python train.py --d_shared_expert=256 --norm="rmsnorm" --learning_rate=0.00842
Below are experts of layer 9 (counted from 0) of a mixture-of-experts language model. Rows are named router (the router's row for the expert), up (a neuron's input weights, with its number) and show model dimensions 0-255. Each number is 128 + 24 x the weight over its row's rms, rounded and kept within 0 to 255.
After each expert's rows: a language model's description of what the expert responds to. This comes from a sample of Wikipedia text that the model never trained on.

# expert 3
router [130 109 127 161 115 123 141 118 131 156 137 106 102  97 133 152 146 107  81 129 100 165 128 126 145 154 149 128 157 122 126 113 119  74 137 106 171 129 154 151 154  69 113 146 138 131 127 166 151 164  98 124 123 126 125 114 140 160 149 135 102 123 139  56 111 136  99 162 148 127 122 101 118 144 142 139 123 118  96 113 128  94 121 143 157 160 115 117 145 151 180 106 163 101 133 167 136 140 148 124 166 140 173 193 147 145 106  98  86 148 132 123 121 125 113 123 124 116 143 120 128  90 123 149 102 160 146 145 140 151 131 138 120 152 131 139 105 111 132 140  89 107 125 118 156 107 152 146 150 160 115 121 126 134 131 162 174 152 106 149 153 120 149 188 111  92 139 118 170 104 155 117 109 124 150  64 148 127 137 107 129  82 141 131 146 112 119 124 139 185 151  83 167 132 145 121 109 182 150 108 101 138 133 110  95 113 103  94  88 125 149 111 126 157 107  98 129 153 112 132 106 135 118 147 102 121 127 120 130 149 177 185 137 181 143 129 169 176 141 123 167  94 123 141 112 119 123 122 116 112 134 157 114  86 161 140]
up0 [127 105 116 151 140 101 146 139 120 121 126 107 137 130 102 174 141 136 122 161 103 138 141 142 174 132  89 137 134 138 142  85 109 106 127 122 145 148 122  84 160  85 167 145 158  81 135 115 146 104 138 132 127 148 118 134 137 122 152 167 151 111 169 122 116 122  70 120 151 119 143  73  98 121 139 186 141 157 111 156 153 119 124 133 149 151 117 122 130 149 130 101 110 112 137 100  92 125 139 152 132  99 140 146 129 126 152  82 157 139 148 150  69 122 121  71 153 144 153 139 153 126 100 135 122 112 152  94 101 129 156 138 129 142 159 100 142 130  94 126 118 159 132  84 149 160  98 157 134 169 149 115 108 130 164 140 169  57 114 142 149 112 151 161 135  90 137 182 134 154  82 104  88 137  87 132 170  91 110 108 131 181 120 126 126 152 105 129 138 176 121 123 128 109 126 135 112 136 105 114  95 122 111 124 117 118 142 165 109 150 102 154 142 117 120 147 118 105 104 143 129 154 103 145 104 132 137  88 147  74  89 138 127 128 123 142 133 164 149 134  96 140 119 126 127  86 153 143 104 108 122 165  68 106 152 130]
What it handles: Romance name pieces

# expert 22
router [148 109 105 145 138 100 119 113 178 142 118 165 130 101 125 164 145 125 117 139 107 151 142 136 137 140 111 156 115 127  95 138  85 130 149  88 183 124 162 157 168 113 124 156 155  92 103 142 108 134  69 137 102 162 103 116 161 153 138 106 109 126 117  83 112 158  91 144 158 106 105 113 105 158 145 177 103  76 113 126 133 128 165 151 123 174 111 116 162 125 125 147 135 140 112 133 125 164 104 137 140 146 153 139 121 133  87 118  84 139 100  82 137 163 117 108 118 132 122 108 171 129  89  83 123 152 141 157 142  82 112 134  95 158 131 157 110 114 120 160 114  96  70 150 134 111 165 160 164 149  88  85 106 132 143 123 154 120 108 130 121 112 144 141 145  97 124 136 106  85 112 100 182 167 126 105 116 128 136 120 131  84 156 165 120 122 105 105 140 141 151  78 138 119  95 107 126 147 149 106 128 149 141 144 115 121 109 125 109 137 144  77 108 106 122 166 134 142 137 125 110 129 139 153 112 147 126  74 121 113 155 131 150 150 106 127 158 127 150 106 127  89  93 138 118 116 121 141 142 144  92 154 121 115 161  80]
up9 [142 136 125 104 155 155 102 152 102 129 120  93  76 126 149 139 128 118 126 130  85 124 114 141 133 138 138 144  89 130  86 144 115 110 115 149 156 128 198 141 114 121 165 134 131 112  83 133  80 183 127  57 152 187 143 182 159 108  99 123 132 125 133 142  60 112 154 124 102 122 129 168 120 139 127 163 132 134 110 148 163  99 122 118 163  88 159  85 126 143 121 166 122 117  97  97 133 134 102 119 119 173 102 140 149  86 135 121 107 143 141 144  86 147 120 154 111 120 114 150 165 143 106  68 134 136 120 166  88  74  78 149  98 144 153 156 130  96 106 134 115 120 160 138 137 147 143 139 124 177 147 121 122 140 138 139  99 128 116 130 141 126 116 156 115 140  93 111 108 130 124  69 117 144 129  86 129 103 149 115 131 118 105  98 104 108 164 135 121 156 126 121  96 133 120 162 121 126 167 123 148 132 120 119 158 123 154 156 138 155 118 129 108 164 145 138 118 161 130 128  84 149 156 149 137 129 134 107 138 120 114 157 160 158 150 130 120 143 129 137  98 149 150 163 111 175 135 135 123 178 110 148 142 143 138 131]
What it handles: Organization name nouns

# expert 25
router [124 128 131 155 161 138 181 114 148 127 150 122  85  87 119 138 164 118  95 163 106 151 145 112 135 120 113 163 140 105  95 158 130 127 111 118 194 135 172 193 168 138 110 124 138 136 122 137 133 156 117 139 119 136 109 116 126 129 170  82 108 111 137 100 128 132 127 120 149 115  91 111 107 141 140 134 136  97 110 139 139 128 161 151 172 102 108 105 175 135 189  94 155 122  76 151 144 146 111 135 144 156 137 153 112 126 144 118 116 154 127 148 157 144 149 127 105 117 138 105  94 123  98 125 131 144 146 146 105  94 140 148 155 130 134 150 105 157 160 167 128 125  79  71 105 126 158 120 138 139 117 121 107 123 181 170 134 113 134 143 158 143 134 127  97  87 153 149  71  94 138  89 168 155 102 107 136 102  95 153 105  75 133 128 124 120 108  85 145 123 127  78 106 134 140 129 131 126 117 110 116 130 129 131 106 173 109 141  67 153 211 117 122 124 149 136 119 139 120 110 123 149 159 143  96 137 112 124 119 114 139 158 133 132 113 114 154 144 128 106 134 139 118 161  96  88 120 166 139 112 126 148 113 103 102 141]
up1 [128 130 127 155 124 129 158  95 152 140 118 134 104  77 126 141 102 104 150 142 106 113 142 114 149 100 147 131 127 152 107 144 108 178  94 124 120 113 108 106 116 151 135 147 118 155 129 145 129 146  89 102 126 151 134  97 183 134 153 124 145 133  95 166 110 162 133 128 143  99 126  80 103 111 143 145 152 149 107 141  92 169 140 106 133  78 117 113 138 187  93 151 137 127 124 165 134  84  63 125 113 137  98 127 140 120 170 133 101  96 109 116 126 162 134 119 145  86 162 127 140 134 129 123 165 143 127 164 138 116  94 146 164 148 138 102 134 113 147 152 112 106 108 116 150 111 119  84  90 141 108 135  89 136 134 177 116 110 159 139 116 169 147 129 145 136 105 129  80 150  62  79 129 142 158 109  63 167 179 158 112 127 129 101 113 134 125 140  95 146 113 100 116 119 138 104 126 116 138 114 155 132 126 150 101 137 156 141 159 127 135 157 104 112 142 110 166 165 135 111 119 115 165 138 120 119 105 126 124 142 138 138 165 159 172 181 132  95 119 131 143 131  96 140 127 105 147 142 147 130 171  89 155 121 141  77]
What it handles: Line breaks and headings

# expert 30
router [136 105 115 132 151 101 151 112 150 128 150 168 120 136 115 165 159 106 132 133  98 150 126 156 133 183 123 140 136 126  84 106 130  70 135 111 137 131 132 177 136 104 114 152 131 136 107 113 133 148 111 132 113 143 112  99 145 154 127  94 108 123 165  76 124 144  79 168 165 104 123 119  88 147 122 151  91  92 139  99 143 117 126 178 174 123 122 104 143 154 182 131 166 125  92 126 152 156 118 158 157 145 137 163 127 160 111 126 120 141 118  83 160 165 126  68 131 113 130 133 148 162 105 108 142 129 139 155 119  85 156 104 138 131 134 190 105  92 126 154  98 108  98 109 149 138 125 130 123 156 115  99 142 133 134 158 124 153  87 109 132 105 189 119 105  98 125 138 146 131 144 130 157 117  75 105 112 117  99 144 134 109 131 119  93  91 120 146 166 128 121 120 134 145 144 121 122 170 157 130 113 133 161 111  88 136  84 105 133 139 120 108 126 154 101 144 109 155  88  97 141 125 167 141 100 109 123  82 107  97 175 134 113 152 101 113 151 123 176 103 175 132 122 138 103 107 137 147 150 123  98 127 101 133 135 119]
up0 [ 86 116 151 122 124 129 159 108 138 166 118 129 110  64 112 162 126 132 141  93  79 178 130 146 122 141 138 118 105 179 119 151 138 144 158  97 109 119 131 141 172 135 105 143 127 101  97 161 145 127 123 129 163 113 151  67  92 154 138 110 104 111 130 131 138 129 127  74 145 132 157 128 146 109 153 113 102 131 167 101 134 114 132 113 188 126 164 110 140 122 145 105 101 137 107  91 132 127 168 165 130 149  92 158 121 147 132 145 161 168 143  88 133 147  86 118 111 118 106  92  88 150 135 102  96  94 146 155 125 132 115 181 199 151 109 160 165 130 107 103  96 131 131 131 121  93 103 143 149 120 135  98 173  74 120 135 135 116 109 116 133 148 134 143 133 109 134 103 114 101 151 129 109 130 115 132 101 144 169 134 126 127 122 118 129 117 128 149 117 126 116 122 152 147 145 158 112 134 101 158 115  91 143 172 121 155 153 155 159 110 114 128 116 115  85 116 100 167  99 149 108 148 104 142 126  99 140 135 130 144 153 137 127 156 141 140 178 109 158  82 160 115 153 160 147 161 119 121 120 154 134 112 104 112 109  67]
What it handles: Line breaks, closing punctuation

# expert 16
router [167 129 109 154 121 130 152 119 137 151 144 130 139 132  95 166 164 124 122 124  89 107 131 153 141 190 116 141 165 121 101 113 136 113 130  85 166 116 154 140 137 104 118 146 148 146 108 144 127 121 113 163 136 138 107  84 135 119 120 126 112 113 150 119 101 162  95 183 138 112 105 123  94 145 142 164  92 104 105 117 151 110 144 164 134 129  99 105 156 174 126 110 128  86 101 131 141 109 150 117 170 137 144 165 160 124 107 136  79 182 141  73 151 134  91 119 164 165 127 131 139 104 109 138 124 142 145 148  94  94 117 149 112 135 156 158 117 114 121 135 111 117  91  97 142 107 176 152 151 155 102 115 108 152 126 123 132 129 109 170 137 128 167 147 123 120 137 165 110  65 133 109 159 162 109 134 148 116 122 135 122 107 144 117 109  95 111 134 152 151 127  85 135 149 108 152 129 127 147  92 138 143 114 140 120 110 112  96 117 178 144  90 126 144  91 163 115 142 130 115 142 118 141 124 105 178 133 111  66 142 134 170 132 142 124 112 116 142 148 114 137 113  87 140 143  92 177 146 137 101 119 190  87  91 149  85]
up0 [116 136 122 118  91 129 135 135 146 102 143  87 151 161 132 143  85 159 160  88 127 165 143 158 167 107 106 146  84 161 136 154 115 170 101 106 118 143 170 128 151  97 148 107 108 115 131 100 107 142 139 142 146 122 140 159 126 168 167 124 123 125 139 203 124 100 130 123 162 180 156 163 160 130  90 112 132 118 119 163 141  97 145  79 165 104 123 188 114 106 121 134 136 111 157 143  88 137 121 130 126 144 131 104  91 127 151  76 122 121 182 109 148  91 133 127 101 131 110 165 126 119 147 132 132 150 170 139 157 103 141 151 112 132 124 150 105 104 116 128 160 114  58 129 108 151 127 145 110 152 167 127 114  85 111 150 131 141 127 133 174 154 118 105  93  85 121  88 153 101 134 119  90 119 156 163 116 130 102 156 131  83 104 156 125 131 166 115 121 116 164 101 134 148 156 137 107 142 104 140 149 111 160 105 138 124 120 107 141 102 133 156 135 125 100 165 125 100 108 119 121 123 107  96 109 127  97  87 139 127 129 184 153 122 114 138 135 144 125 150  87 106 128 136 129 100  94 125 143  89 116 115 139 127 142 109]
What it handles: Given names and speech verbs

# expert 23
router [115 110 133 182 173 120 198 114 132 136 106 116  97 118  93 144 142 112 153 126 127 137 149 116 115 135 134 168 156 154 107 104 112  77 138  79 121 119 135 169 156 109  95 175 168 127 113 129 142 117 132 125  92 178  88  98 175 142 131 149  96  86 158 123 145 143 132 151 135 144 139 111 119 149 142 139  96  62 129 146 136 103 129 160 146 144 119 104 137 135 153 126 127 117 119 174 182 163  99 125 156 131 159 129 132 121  99 130 100 153  89 117 149 160 116  86 100 166 158  84 141 109 117 131 103 124 165 116 110 113 135 109 110 160 115 139 129  98 158 156  85 108 114 111 126 130 151 135 139 150 125 125 111 102 137 155 129 105 124 144 143 128 176 133 111 118  89 136 142  84 107 106 164 136 125 117 123 138 140 161 105 107 137 131 155 109 109  84 170 131 124 137 104 153 128 108 142 154 146 103 165 144 132 116 111 142 126 118 117 141 149 102 137 113 116 180  95 135 105  93  97 121 120 139  97 166  86 104 122 113 124 164 126 161 130 135 156 145 114 108 125 109 113 195 128  84 146 143 114 111 114 157 107  87 146 101]
up0 [126 142 150 148 164 183  98 103 102 153 123 130 116 131 151 120 122 113 124 148 113  94 145 107 135 168 135 105 132 138 114 127 119 121 146  92 161 171 119 153 155 154  83 176 195 121 112  98 148 143 168  91 127 121 100  88 140 102 135 107 156 133 155 131 167 116 162  85 111 148 125 143 128 162 179 115 145 120 121 120  95  96 110  96 130  76 139 163 131 134 118 109 116 153 112 102 159 119 128 153  88 132 124 111 122  95 130 134 125 145 136 121 133 137 127 129 140 101 176 135 123 130  63 118 118 109 140 162 111 127 128  88 126 116 127 137 168 127 118 148 109 133 119 117 135 130 105 133 126 154 156  96  97 120 163 115 117 141 126 130 128 125 119 161 161 147 110 169  94 114  98 171 125 132  77 148 131 112 121  89 152 114 151  98 152 126 157  90 157  71 135 136 134 149 111  94 112 143  96 138  91  63 107 144 159 118 130  77 117 133 141 147 170 108 116 109  99 117 100 127  87 102 136  98 142 120 102  81 171 134 115 121 129 156 101 158 158 130 146 119 146 143 109 107 103  87  84 141 141 119 135 142 130 123 127  83]
What it handles: Abstract noun stems

# expert 0
router [148 118 122 170 107 123 126  97 123 127 151 124 132 140 114 132 134 125 146 124 110 122 138 163 167 121 109 113 123 119 128 109 103 131  96  88 137 150 169 122 141 113 129 169 135 102  84 167 145 144 119 143 134 150 128 110 127 111 125 124 118 101 116 127 129 146 110 151 159 148 127  77 104 181 139 146 100  92 141 137 149 126 151 134 101 112 124 142 104 144 195 164 160 132 137 153 174 175  88 104 139 164 127 157 109 122 111  80  85 152 111  97 152 160 110 116 149 132 131 134 154 159 118 147 151 157 132 137 129 130 122 131  81 154 143 192 132  94 159 177 112 141 122 100 125 124 139 139 116 182 136 131 131 126 172 128 137 158 101 130 149 114 173 152 132 101 128 164 116  96 127 128 150 159 104 144 125 142 179 138 118 115 156 164 157 116 130 125 160 178 111  93 122 142 123 136 120 147 200 129 149 154 135 121  97 137 125  84 103 128 191  89 132 142 125 143  96 138 131 111 108 122 137 142 116  95 128 144 105 152 135 141 129 159  91  85 160 149 141 114 155 115 142 151 119 115 118  97  87  58 122 146  94 108 142 112]
up0 [ 66 128 138 130 133 106 144 146 107 139 126 109 102 106 119 129 102 122 134 129  76 148 128 125 171 137 105 125 113  90 159 152 165 128 113 126 117 133  98 134  85 180  89 134 129 127 122 145 141 127 123  89 151 114  89 120 137 162 113 123 124 124 128 108 122 105 118  98 122 102 117 158 100 148 104  76 135  99 146 133  94 147 108 164 174 136 165 105 178 115 128 135 127 160 131 121 150 124 137  85 121  86 119 106  79 158 124 136 123 119  89  83 114 125 168 158 152 176 153 106 110 152 116 101  80  96 150  97  94 101 103 126 118 136 130 167 112 124 132 133 159 154 135 136 155 151 111 169 116 120 144 148  87 157 106  94 134 138 154 115 125 134 160 102 141  87 121 148 125 123 133 126 150 148 105 108 140  97 134 134 127 104 168 136 134 161 136 112 109 148 140 132 157 100 148 100 156 125  90 147 144  63 208 116 112 122 141 150 122 172 150  92 147 144  98 117 123 119 148 146 117  90 154 122 123 158 133 111 136 150 116 130 116 143 104 124 117 114 178 121 162 129 109 106 173 130 174  81 107 124 157 117  85 123 144 121]
What it handles: Table numeric cells

# expert 14
router [190 124 122 144 151 145 157  98 130 113 150 173 114 121  81 134 164 112 121 147  97 126 140 152 129 196 120 140 138 127  92 108 114  99 125 129 134 100 124 153 143 117  90 157 160 147  99 159 126 133 114 166 109 134 117 111 148 133 165 128 120 114 137 121 112 139 114 151 170 140 125 102 130 147 131 150 131 129 140 121 140 133 136 136 183 151 137 102 146 157 133 129 168 119 126 183 196 162 128 119 148 134 136 177 122 145  90 123  96 171  82  95 175 167 105  88 156 147 147 119 143 144 134 153 110 141 132 103 124  96 154 134 122 121 141 196 139  70 153 137 120 106 123 121 141 100 126 143 125 142  98 113 138 109 153 117 158 130 110 153 160 116 153 145 115  70 135 132 115  86 141 113 131 154 100 113 140 129 117 167 110 135 151 124 143 104 126  92 157 169 108  84 137 130 121 131 134 140 150  89 103 123 169 139 122 159 128 100  90 165 155 127 139 136  78 123 106 167  82 125 117 117 140 139  88 150 131 119  91 131 123 179 138 128  98 104 154 150 147 137 157 123 115 171 103 102 137 132 147  82 124 140 114 114 121 123]
up0 [144 143 100 119 115 129 120 154  96 138 117 112 113 124  64  98 142 124 156  82 118 160 117 100 145 163 172 137 178 159 125 135 135 149 194  92 109 115 126 156 154 139  74 123 171 172  86 156 142  59 172 146 106 112 145 124 165 116 170 126 133 137 135 178 146 170 142 106 133 181 110 129 127 119 106 115 132 155 143 112 187 141 163 135 156 116 106 127 121 155 115 137 123 128 139 129 166 158 136 167 142 155 146 123 114 120 131 155  99 132 123 117 112 123 132 120 158 172 125 166 135 132  97 151 158 117  97 134 147 141  81 154 116 117 154 107 105 148 104 144 116 129 129 155 123 177 186 110 118 143 129 111 119 118 152 115 134 143 127 145 110 126 139 139 108 145 121 147 134 100 140  96 128 146 111 141 107 141 111 145  83 136 115 138 141 114 101 106 167 146 170 127 116 119 154 130 124 107 134  82  92 132 162 120 115 148 116 122  61 174 108  87 153 124 110 114 130 171 153 134 114 120 103 161 145 120 124 130  96 102 155 127 145  95  94  82 130 176 151 124 117 127 137 121 115 113 129 106 147 101 109 102 117 127 131 119]
What it handles: Function words, modals

# expert 27
router [142 121 114 162 131 129 143  98 160 186 135 159 144 102 118 130 155 129 116 165 109 161 143 139 127 176 129 151 119 133 114 122 107  93 122  84 149 129 157 189 179 109 101 180 152 132 133 138  98 124 123 142  81 149 119 108 144 185 128 156 102 111 146 116 125 135  87 139 160 119 126 116 114 129 141 147 123 119 127 106 104 124 144 159 107 185 106 130 138 171 144 138 136 118 122 176 180 164 110 115 150 132 154 172 143 146 107 110 123 150  98  95 132 137 120 125 126 112 134  90  98 146 131 120 128 154 140 115 127 100 123 124 103 135 115 164 134  77 158 153  98 129  74 135 145  88 158 134 123 141 105 120 109 129 208 125 136 143 109 143 151 119 158 125 118 118 112 139 101  83 106 127 160 162 120 118 105 136 136 153 104 110 160 134 163  64 108  88 168 142 127 120 135 140  98 112 153 133 154 133 152 139 135 163 113 136 153 108 106 116 154  85 102 115 136 162 130 148 104 101 112 130 167 138 114 167 152 110 147 126 140 170 150 159 132 119 148 124 135 109 140  86 126 159 101 136 138 119 150 131 105 123  90  69 113 127]
up1 [136 120 137 114 133 134 107 149 140 116 150 157 129 124 141 152 144 136 152 138 125 150 128  90 132  66 183  88 154  78  95 126 125 141 153 119 124 160 194 149 111 138 117 135 126  62 135 143 159 144 167 142 111 123 132 133  75 108 167 132  97 133 103 153  96 137 155 134 143 115 127  98 151 108 137 125 139 150 136 199 114 110 120 152 140 108 125 114 138 137 160 138 135 158 145 148 133 109 156 125 140 160 117 132 112 131 177 135 137 131 146 150 180 146 109 118  97 111 103 135 126 120 124 116 131 114 120 136 119 116 127 137 176 123 137 143 103 171  80  83 122 101 119 146 103 125 102 138 140 122 143 153 131 129 103 122 120 169 111  72 126 109 136 147  94 140 101 135 116 114 152 117 147 141 128 147 135  89 114 121 140 146 166 113  86  85 129 136  94 147 133 158 108 122 121 103 116 126 112 143 158 115 121 160 110 123 143 124 117 105 134  91 186 117  93 158 159 154 104 106 139 120 108 132 132 160 201  97 150  95 209 149  86 125  84 105 122 121 140 153 112 138 171 119 134 113 115 133 164 125 106 130 106 126 147 180]
What it handles: Common noun stems

# expert 7
router [108 118 126 150 151 143 162 127 167 165 101 159 125  90  97 145 127 123 149 149 116 138 109 152 131 179 120 147 106 139  91 129 104 107 126 134 148 124 165 159 142 135 131 169 169 155 117 141  93 131  71 133  71 126 111 121 155 151 155 111  58 123 111 101 128 122 101 179 168 110 123 102 116 173 154 146 104  68 109 137 136 119 150 156 142 139 111 134 147 127 153 136 127 133  93 153 180 146 126 140 158 160 136 152 136 121 125 146 107 140  82  75 142 121 108 120 136 141 120 104 134 146 117 119 123 138 153 122  97 108 112 115 134 141 123 140 100 123 143 130 131  96  71 133 133 102 144 171 154 161 103 125 149 161 163 131 136 134 109 127 146 102 146 107 136 109  95 166 141 119 102  91 137 142  96 111  88 126 152 136 149  77 163 138 113  92  94  94 154 140 150 119 153 144 103 123 134 130 169 107 133 141 100 144 127 124 110 124  75 108 157  76  77 139 127 164 104 136 110 110 112 143 117 123 103 135 121 154 115 131 142 122 120 159 103 122 192 140 129 115 128 155  89 121  74 129 105 137 156 136 130 131  79 101 137 127]
up1 [ 92 128 149 112 167  92 123 155  99 109 158 124  90 128 144 142 177 111 140 164 148 158 102 148 166 132 120 136 120 115 137 156 101 161 118 131 156 112 143 161 124 137 123 148 159 139 135 146 131 129 108 140 120  79 114 121  93  94 131 134 101 174 129 101 124 161 119 147 165 123 131 121 143 135 170 151 116  94 172  93  97 123  93 116  80 165 152 152 171 171  65 119 127 116 121 134 141 149 110 140 128 117  96 119  92 128 102 118 104 147  97 109 116 119 116 112 121 144 128  82 104 106 163 111  98 134 153 168 132 198 116 114 143 131 160 102  86 133 126 153 101 131  90 135 109  96 145 154 125 146 102 104  97 122 114 163 122  83 141 124 106 128 144 125 109 110 152  91 145 117 173 128 156 123 142 152 100 149 131 125 127  87 183 131 139 110 144 116 119 160 130 119 146 149  99 137 139 108 139  95 121 141 107 134 132 139 116 156  67  99 160 103 116 127 139 145 129 125 151 115 119 121 138 167  99 154 136 167 132 105 125 105 142 141 133  61 145  84 160 144 147 151 104 165 142 132  97 143 165 114 115 142 131 140 169 172]
What it handles: Nationality and country names

# expert 19
router [136 123 123 173 148 126 120 136 122 130 123 123 100 101  97 145 155 154 122 173 132 152 121 135 189 150 112 157 171 148  97 141 123 124 128  87 130  87 180 140 176 103  67 148 132 121 110 186 104 120 102 123 114 135 131 112 127 125 124  92  87 124 160  98 125 158 116 165 174 130 149 106 130 148  96 120 108 124 113 140 138 109 119 161 139 164 127  81 159 144 165 114 138  92 129 166 136 161 136 121 125 126 149 204 144 134 114 179 108 133 131  97 167 111 113  89 121 109 114  92 159 143 123 115 108 122 141 132 124 132 147 112 132 146 120 164 135 107 172 116  84 123 134  82 109 104 157 100 138 160 131 132 118 135 155 133 156 167 129 133 158 100 158 146 111 123 134 170 119 121 131 113 175 135  75 119 119 113 134 116 107  94 135 139 121  76 129 134 175 139 120 142 135 106  93 120 114 148 109 111 130 138 143 127  91 129  93  64 123 146 162 120 142 143 109 151 120 133 122 114  92 109 115 151 102 147 106 134 115 131 148 168 101 150  88 106 142 106 164 119 164  88 114 152 134 112 120 148 138 145 101 166 124 104 148 128]
up0 [115 156 120 102 148 131 134 142 125 131 147 117 149 101 149 160 162 119 135 108 102 123 107 131 164 154 125 161 205 110 119 115  96 134 104 124  95 138 122 137 152 108 117 149 123 139 110 128 126 139 106 141 143 132 116 115 103 157 133 135 160 121 145 162  94 147 157  86 128 142 159 115 131 123  93 129 133 120  96 133  89 136 182 131 123 127 142 100 149 120 152 108 110 134 132  97 105 142 177 141  91 128 129 167  94  94 148 149 125 152 157  95 106 137 141 145 129 126 127 114 151 143 156 135 123 117 125  95 164 108 120 121 122 174  97 156 109 163 123 118 125 118 107  91  94 106 161 149 120 128  89 115  91 113 135 129 133 154 127 105 158  98 139 111 139 127  70 168 143 131 129 134 134 175 138 117  79 101  96 128 171 122 169 140 159  94  89 113 101 102  84 114 128  80 124  86 102 114 185 102  66 160 144 105 115 142 142 159 143 142 145 139 123 121 159  87  86  98 146 146  88  85  95 165 118 106 133 145 162 124 120 132 154 100 115 104  88 115 121 167 137 146 136 156  88 127 104 129 146 118 144 151 116 101  78 139]
What it handles: Sentence-final periods

# expert 31
router [128 113 141 163 114 140 123 123 214 123 124 176  98 126 117 115 173  97 157 155 118 157 129 126 167 130 114 135 125 160  68 131  95  75 158 113 131 117 148 157 148  93 115 140 116 123 126 152 130 123  88 131 112 105 111 128 178 135 152 117  89 109 166 116 105 161 136 136 159 135 100 118  95 141 153 140  90  73 135 153 160 100 150 163 169 176 104 121 161 141 148 130 116 104  91 151 197 124 107 113 140 174 126 131 146 142 121 115 112 134 128 105 140 136 157 108 156 151 129 110 133  98 141 116 131 164 159 109 153 105 153 126 108 114 115 173  87  90 146 123  85  91 128 132 141 125 144 149 136 142 100 119 115 116 170 143 128 168 117 146 176 105 147 128 115 153 135 160  89 109 123 124 166 137 103 120 141 151 156 180 108 126 137 128 143 126 127  85 126 139  96 107 126 178 127 122 142 136 142  85 164 124 125 150 113 119 143 128 106 153 182  82 130 144 126 127 103 134 112  95 127 128 139 123 116 142 138 136 103 127 177 110 114 154 119 106 168 142 146 111 159 137 106 151 108 107 143 123 121  97 114 136 118  87 122 126]
up0 [166  80 133 119 108 105 101 139 119 133 125  83 119 142 159 112 135  77 107 135 157 146 123 148 152 169 121 132 114 168 119 110 123 105 123 108 145 111 114 119 120 136 160 118 108 138 148 134 147 142  96 167 173 108 144 123 114 110 142 108 114  89 148 165  81  93 129 135 148  90 126 175 123 156 143 135 129 144 158 117 114 138 110 119 120 125  85 101 149 107 113 171 144 148 121 137 158 136  96 136 110 142 177 112 147 155 163 118 134 169 120 125 156 128 172 147 150 192  57 157 175 109  68 115 113 143  70 146 114 107 101 152 113 142 127 164 121 128 142 127 100 160 136 152  83 142 133 111 161 126 156  89 130 153 159 128 139 124 154 147  94 120 105 125 168 132 158 135 131 128 138 142 163 143 167 127 129 108 140 135 146 139 130 158 132 129 106 174 171  93 112 121 163 130  78 105 119 130 138  99 172 126 184 147 131 147 147 160 136  94 116 150 107 139 141 114 151 135  98 109 100 137 133 124 136 152 164 143 148 129 114 141 113 162  72 103 144 129 155  73 116 120 130 144 130 134 132 108 106 135 136 107 135  93 109 134]
What it handles: Ordinals and position words

# expert 6
router [179 133 144 170 147 145 155  85 127 133 136 151 129  95 134 139 117 141 107 141 113 128 138 131 122 160 106 112 138 162  75 123  85 114 110 120 124 130 124 167 147 125 138 140 132 142 111 136 132 152 126 150 129 149 132 140 141 163 157 125 102 117 160 116 129 143  55 133 143 140 131 107 104 172 107 127 114  75 134 118 147  81 137 128 108 138  93 127 108  98 148 114 143 146  99 142 186 148 151 124 141 154 132 165 137  97 130 120 140 155 107 131 148 124 152  77 135 165 123 120 140  99 101 155 104 166 150 132 125  81 159 147 124 167 178 163 126 114 162 136 103 127 101 102 128 121 158 134 136 173 157 143 134 129 153 145 173 168 120 171 134 106 143 110 130  91 151 180 104  64 109 121 148 142 108 136 113 113 132 137 104  82 146 135 137  91 102 112 133 138 106 150 164 162 127 106 144 131 163 132 100 144 169 114 122 116  85  68  83 180 139 134 125 127 128 104 109 141 108 115 128 149 170 161 130 142 114 140 110 139 144 126 108 198 120  97 156 146 128 113 147 125 114 162 102 113 156 121 138 115  99 131 107  92 142 128]
up0 [106 117 166 116 155  85 167  84 172  74 123 143 134 171 130 102 149 116 108 121 158  96 165 141 131 140 126 101 132 119 117 176 112 124 102 123 113 132 124 142 103 145 142 131 134 134 124 115 160 107 138 120 133 132 130 125 132 153 121 141  84 119 137 117 115 163  80 108 172 133 131 137 139 156 129 137 128 109 165 179 171 106 151 112  80 131 143 131 148 153 151 157 120 167 130 121 125 123 117 135 126 177  98 125 129 105 108 128 118 151 155 169 142  97 112 198 122 159 156 108 183 116 100 143 152 130 157 131 128  89 129 138 124 100 107 131 109 147 134 128 112 148  99 127 132 112 151 124 126 113  96 126  68 168 148 153 133 142 121 167 102  89 140 118 175 123 126 148  93 122 121  80 135 159 112  93 122 148 134 102 104 143  83 142 175 135 101 144 161 120 118 148 116 154 133 128  88 149 159 144 123 158 136  91 113 121  84 130  95 111 178 131 146 116  96  87 140 130 201 130 152  85 105 182 121 114 146 120 120 146 103 131 134 145 126 124 100 163 115 139 129 162 126 129 147 116 156 116  99 137 169 107 104 132 143 130]
What it handles: Table pipes, coordinates